config.yaml
n_layer: 8
d_model: 192
n_experts: 64
experts_per_token: 4
d_expert: 48
d_shared_expert: 0
activation: "swiglu"
moe_layers: [2, 3, 4, 5, 6, 7]
n_empty_slots: 16
router_score: "softmax"
normalize_top_k: true
routed_scale: 1.0
balance_loss: 0.000285
balance_bias: true
init_std_router: 0.0149
lr_router: 0.00325
vocab_size: 7687
norm: "rmsnorm"
norm_eps: 1e-05
tie_embeddings: true
optimizer: "cautious_adamw"
lr: 0.00211
beta1: 0.95
beta2: 0.99
grad_clip: 1.0
batch_tokens: 262144
seq_len: 512
train_tokens: 766500000
steps: 2924
dataset: "wikipedia_en"
Below are experts of layer 3 (counted from 0) of a mixture-of-experts language model. Rows are named router (the router's row for the expert), down (a neuron's output weights, with its number) and show model dimensions 0-63. Each number is 128 + 32 x the weight over its row's rms, rounded and kept within 0 to 255. Numbers have three digits each.
After each expert's rows: "raises" lists some tokens whose logits its average output raises strongly, later layers aside. This comes from a sample of Wikipedia text that the model never trained on.

# expert 23
router:142125156073094179152117107110153106141118108083140198119110126137177102122054085120159125103114093117147087099130177149130162152121195152134121168231128115145156150162085130201119083113123116
down0:104110139062146124083123162155123064079074093122125134135092121149115089144129090136101146172110175195076155130070121153177136095150167165130118173118154133108196127094139130178073157124117131
down1:110099126117094189169175104119145129122185131159135155102118204188110106141149087100130092114202155178158154131077142115190165162140137195106174091205153133079117145189123153134146098145163113
down2:124151078075156122085110115106127144145157130188085124140143104094137120154183171087148154147108133163061150153125144064151131162142164104159203041134140124136107087149072121137103123170148134
down3:147162139120099124144173142065127167143157073145149158147113081131151172114113074113123140120120187158124100184170165120144105122139135151152104114109105156081125183095107123158089159195205114
down4:106175170120126126113137131163136127147162095131048074084088178160106119156077147075149124097110107142137078132163123195166089145148158111091126163112100058129109072084082176157135097150112159
down5:163077191129148161153111118135201125069101120113145148109104188137132171073078147131123150111131111115133073085120149132135116111156083160157090201166147141098109081122145179114030163094169144
down6:160182115187141181071086085116089128061109085136091138155103130183143136145135098157122052117135130159170114074127173141146107090200130135127060126143151134126167169123131119109235114093117129
down7:089114120125118150125153153142122128048147169116188113084114141130126120089139123160086127123141128125154109073128122134115128100180127202136045088098096127133192180192142136139197175144071123
down8:115201121105053117160126083095137166145103115108132103094170141112146160117142104146126091102142128116051114151149107104083104136169169162088109181083104062141089079094101153099095120151118164
down9:162160113104155115139060114146109089066131124123168097176106152110146071142086107120147144116146090104189148096127131128189166135138073057164118145143158141125109133179097121136177144113110095
raises: "ically", "ics", "ism", "ica", "ium", "ic"

# expert 60
router:143148091143101111119149146139087143114171140148064059121071146120145098133142172099110116136098117104122144135165131139086120098129122106117082180231126143150153141104180132244155105140155081
down2:119124118117140112134141084122117146171113071160092146125077096091153166068081124124132162136110103111129095123123130104092145179120163157185124096054105133133102163151149107134169124095124067
down3:108139143108167174154156125146170079150109146144111148130119112137151147139151081110103096201098154062149185140097149118106168141081095097158085100078059082107073106172156159118145127130151022
down4:123116184128092143100115179177118123148159127138070095104158151139164090118129131135172134228194116151110137159157109142134139095127160067106127161135129080151108099066121101102123100119102147
down5:082096129143174072175056092094151109141122172122099138084086169098123093131146090100100082089039137195147143065093163115104094042172069141093108137155172114101164153112185084152134160177112149
down6:070101154132131122067104102174171120077141191109144150156138091155146069123132130132083173148130133144142129113095158057149122084206213102143119147140124148123090109119169120115104158123143131
down7:146158107133126154130141056137067091100122077073121112087134117149115163158123126150128121130113133162164073126116151134120144101089119134141142151150136129114126126165090161187172141107121159
down8:130114117128119123130092081106144179088155144188160115076161159143135092096172136093139160154235144138183032159111157202107121131144155121140153125090118140119157156107080153124111163137153125
down9:132147120092119129105132091127125144130162137128071111086114092084140091153178170124094161169133150172116086110127155108172110132177115133144164101104073122133079150132098143105119155114136080
down10:131173097140103102167183123136107097121184165094095126039114106107120119164127147092115147153209145111119137106134141102132137134137142067113117144148133155093117174093093135140112093197142106
down11:105062111156110144152120102193158145175160106110125147077168167099127162105063170151164104165126116165135171210167118101114177118130122128134104134154157156100112156155133134110122109150103127
raises: "v", "ast", "f", "qu", "ad", "es"

# expert 21
router:188106055108114121153139131127127082136107149169070070106122114151195120111102144170108074177094124117117097156101129160139076121155137191182097164209136095091120132101152107212170094167142114
down0:152102119091094140126194133081092138051121111119178129141114151129055126160152067118141141154159102078173149110190144125123091165134049182110140132166113108113101059103162094084117141169105120
down1:115100127114149130118120107059099145122114145134160139128153177143116145112072142133133123163128108101191107109205089118073098105110104109132104156126106160089085095140143173203128192143138175
down2:163127154120097080144158085082159092086137158120200112119145142144130108167111091124116174122155095119114122148119135103107162082132153111147114118107144177109167170165130165127169127129149141
down3:133081170139114180147147117127124141176131095110109141093144124166115101103115158104122139101076117103117174126135169079124172080140020099131138124077102125160158094107115127141110106174159182
down4:072136129095107149081145134095144105176136116126174110157116163110131116072111123101087094122110172129088143074194069159126111113160175139105141103100090208112131117147143096124128115113101088
down5:112161171147143149171199163177123161096144199094100091072149116178092156157141073090133153153091148136161075192135109163078160134141095174167097095103159154183110139148133126113104139129132101
down6:184130188109077140168121155117151095135127129110126101148149098135134126099122146117194119193087095134138150157176085137142099176124152158115088147148183169144137086088173128129064112107100044
down7:107134131162090136132163170080127084140103151161143141127152114036124070141036140167181088144120159144115093138091129106121113108090118143159136121128120109147079122170121119151114100119145133
down8:137146199102145146120073107139132133169112122125104134145140075102154087110168085129117138117129106149142157103112121092147144175150102127127124141159177151075107094086087122088113145066144158
down9:128112105128086115098118132097076118125110176126164169101088135081128063108170120116105146118142184152139164114113121101148137076094132152147150108185131123112134097164106112093120151098143094
raises: "ien", "ias", "ley", "i", "ert", "umn"

# expert 42
router:157134149099149151121189126101073180158151165133120135159135110132150089139142130133122151175129073113104137166102064145110163131133117083135120126152139130106176120121152181193044077143101185
down0:108123204188054106151149138100151071138150167151097098134162105140152127097115145161094125200074107099050136161079143139180159185144167093180106150155155087180158147037131160192130179112145169
down1:114140115080135146147178071169152141079106140096096125144124136141122141066124177154123158113122112111145121166113151179109113090095134156081167131094129089089098136130135207121065111160107103
down2:126104124051135113116183108113152162183176113150135130078134115134104121135145125102107153167176142147109110136116084157101121105132175122172124128108076129133158113140156150146141144141134108
down3:080088120148133159066079124132116111166117127065077112137131163139092153115151192107116139166108133170119169180202096103131136116167120115172121076116121078147130190092101096100108097138134095
down4:101176153078067165175102151110192142168165158102125211104128109140083087126098119144168112123110148124088130117094128178093106130172145150154139096165158126070140180114145085146095152123109138
down5:170154122152151142140101125073065119164098096164210192148142111158096119114141121084148114121227099167104130093167141123105133130142112144152170074186072154139090135106088141091101145133062133
down6:108148069117149170158147101170117164119113109084073099138136125086132098125187171128120177079084130076127126078142106137120085138135176160146177111147115113131171158074127178129147104088149192
down7:157107110152116119127131129127190138185203164193172118113138147113124158111117107141129170073085160147169113131089118055110107154064100165174088114138142131102080096137088128163117178180139143
down8:141155120098068053177194128137168143169126164155147103199123120137114159105129131139150093163068130046092118106161154094149088111084211129132141127098106153216128094138129145144132125174111141
down9:106157177113134170192130096148113103092147156129146064049127109071120197152120115167092130129204200087119111119103116135201120141111157144116141156110166126056154163136153074154118102130118112
raises: "n", "ts", "line", "ko", "ten", "kin"

# expert 43
router:128095114121081122121151126142104174136105121154112119159115111158121115129072146098120084123069142130151132074123137110131191130079161100113165141140120135142073082154122117087091130117115112
down0:098174111091151072064125131121154192143135094120163154146158125181126105058147123111097127110115205144132112155116141107157094095042110149021120156118146090146120122133160152188111147188183133
down1:176124152133175140118113103152097170107114103161107128167144146135117069075113176112117205091098116149145098115137137111164152061111132135147090177130155037073064100096134123105129156119119146
down2:119113143140146120108118101152167127079162114095110123169138088114137187092126088174131137150135199128164143093140141067157112098124096180091143203098076060166089075082148137150078145164143165
down3:123164177115093097159151127090100124091094165165128058131155108095114136109127145131139126116155096140145100139118116102075096127101195169131095121111151172078148082105054147095101144087095175
down4:097112162169138121144095119113121145115072074084101092152082114132161086093186141112113121168072142099117163128153144112102090132149085134180143172084145166146109079136118115069146160095197176
down5:128129146144131207147216086184110129148146121121118089124168112154085216115099146142124117149192122115120084134103109160130100087149138153068089139114137150141118105104097091130114154138144188
down6:138135104136117132132148124089098119108158096142135122159148133133160168137131110124136129144192190136134200086095214141128059123146041196137120117116125192151150152156189031117152128123139122
down7:166157102093137147163150148129128105084134091093114108103129095109167075125211152131150147113157085153141136114121157086062160111156155111153122136183093152133147117128136170120078097174132072
down8:101165159149108142043100124184096114089109100126198185153111118152105062163138088112146138066155130145127096148153141080187133146166091165140062101115099082168136158226106125114157134141146109
down9:106174138105106164125113167081114124084112145122166175152136133172103067161146133126141070116096169139102120069139079143086074085141107088139136172186153128095157130111113104133111151152063144
raises: "shire", " –", " —", ","

# expert 30
router:138116155196096147066132134086173092115144154120102038137163133162113091111159110109106049147125115086070078109153140139142174146162144144114109164101126100136089111138082106154091177111093153
down2:125139053085073092084086175132080168118095108082164186143092136154092081111124075120132114115115101119136071085137098123168144133159109136118116076117109131200116162136184143139114088124138098
down3:181086124090149108128230156126126149163105123196117128111122143114147192135153076131129093150109162124139120114147061116124082152122187149063072116123137091119175086062152094146125101100130203
down4:109115140132130170148148128103090140135163096113074167189084110131148116116138099073136190161142170135083150063124114152086150126130116155196136100059089171127068144130140150136221155133166158
down5:143182144130127100110071128133129156149112142135126138133074147154145100170116141103153181126156189142110039116152040081135164076101077133150162108106086171140103131138115120111078101116148156
down6:149105132109174153137174153155140208175165179117143156114078140160099172178102138153089146080150162109119148121167171094129044148148127120128145189099165125134136133079149105136087121134156168
down7:110122138156130096121073128136133091099097100118077138139136117115109139123099119110159135089163146107147116140145128209177173163116136136112123143106136105069165115130155110157145134144091081
down8:116120108148078158102120143095185090108098083131092165137137184124151129045150145138151079080164183176113109068115211110208134143127107134104137085147198158211072086151107093151157118114138068
down9:079124127126076123105157149119111172144129110113067079102086155168103143090154090093126129118070122136101150100145154130115110051115110156087147157029086138092064170115066089081194109064152111
down10:150175150146138158172174131156118085087114166133123101111099129116087159094178035097151090101144103115147109143133098120156163164153096108093125198122109099124062115097080156117100120162116188
down11:212098154092103115051147100102110134124149129146112124149152077123117137092089086113121170143157084141139092114102126077148197113181084162100068090132108171133107095117071138066149123194123115
raises: "ory", "ar", "ison", "ic", "ie", "ec"

# expert 38
router:104140077096185117144106128140119150132102112127133135141208127119138106094188149183052144089125140144104137132107185180103129182137083160171108162115183177142087177115123115140201095158166181
down0:110137150140146114160077091167139133118183124154105087134110109114098100113135146120160179140124111125115112084091187096124154134137177153195175149144150190217075140129160164126148137123146102
down1:132116174087112121128123136111129151136077142079163131090118142122150030141073129105146096158105147133159097068145135073120118060127120096141100136158148088111147145137138146078129157190075138
down2:121135106089177169149097141195143220072127152074106109148135145071103155134130170181080098144147141110086126091102130071096146141109166136135082103160114146114115178131170160090082086128166113
down3:121113177125127117140073161124141145083135144140123148112146192160120123118094130096102116084116106099124127088107131145151147167214144110128106124075207190185181129100114121086140085126167102
down4:180087092091141094115152093170109124137119076172073153107147124083084145218113097144070073099087117140176194108112108165108145112141098131145152164165073172174146090126161159134145133149094138
down5:100093085098152074112103157103052149103014100086093163143123101111199134113138134152119154139046075092147109119115137101158135173123182131169117161170192145116104099205134123149090144146100153
down6:086100095100099093109044128100113110136162103154141150151125136099098111146084138147094092154102123118089138146140167052171132123049162123154178102156142102141170164100147106108198107097139121
down7:107095162118126157049146105102136159139125109045174138129132076136120149126165145169092130102142123139138161133125182123161175110165083174193157145098157165188155124177110140085150176165199154
down8:123215105119092142137132148137102099140103156127116094087101123183131102075109116145136141139157210204134115103123141166099102076098064116175176055140163187138146137119050126136178141165107103
down9:105184177191197166122123126112152121132096134105120125125117107129160177091179114182153170083214150124113149144113057114152159196085081123134107148156119162097128155131109099089125133068100146
raises: "ig", "ise", "ose"

# expert 16
router:165112100102215117143126148117131084096066116154127126137120160087151139131192163112074105162096140140146157136135124154095089171108069165133157144157160145072102162078176115152145107195135159
down0:147091123134143136160091164095169213114149120095132104108141141105129142079127154120155130152082136181180135121112118092183100152214151145149093124122096111123146132123140145198089109147176100
down1:120099179153104152173151124124124122122084153153113146139155128128117088166138124110125117099140044123155107164097108136136141138141173128164118096138129114153152185086123123072110142157166189
down2:152054145201119099112159078129130110149176113131086148175164194145104181140133104117122150131064160091151111129092162160123155147175095034118174137142128137166166142116179169124152160199188137
down3:149099172137070102067120112147193124189142193126112062188173095118123123174119150111094110115114117119075159156120088108174082065118173131160139158149153120083132126132111112118146113151092105
down4:069121128132134079158159152146116128073105123166166085116118095104114119139096098132146115170128137118082101037057091097110083132105141107125137119176096117124098126117163105127120095073092141
down5:090130099097159145171103109199151097126164136136113098148147090087118096156114091158183075088157145110199177083143105226163110120169106189167126131146111109096145086145092139121193128125112122
down6:137079093092104122147046075190135157094092104144167093072094192122090135084161047121130104183165138124122108143122133165166129072121149139115135129111106127151102082159121146160098140141141093
down7:157095134127098145125140120099181180140196111185124122136185096107140142169120135162133126192184114072150180090173161205087163193146122175082165154125140089172217139122148135190110116094170126
down8:158093130122128035158136165163093080185145096075103071109131122093118167133108128165110139142072094125138148117114099085113105146117073166138125159146143134168102091117116122126091134090134115
down9:110179174079123132114110106084181141078122187093132152121094123079167148124088146131071105120130141119133175081096075101155129094091126121133066149130122089094093175163123124133129101086140164
raises: "eb", "ice", "ech"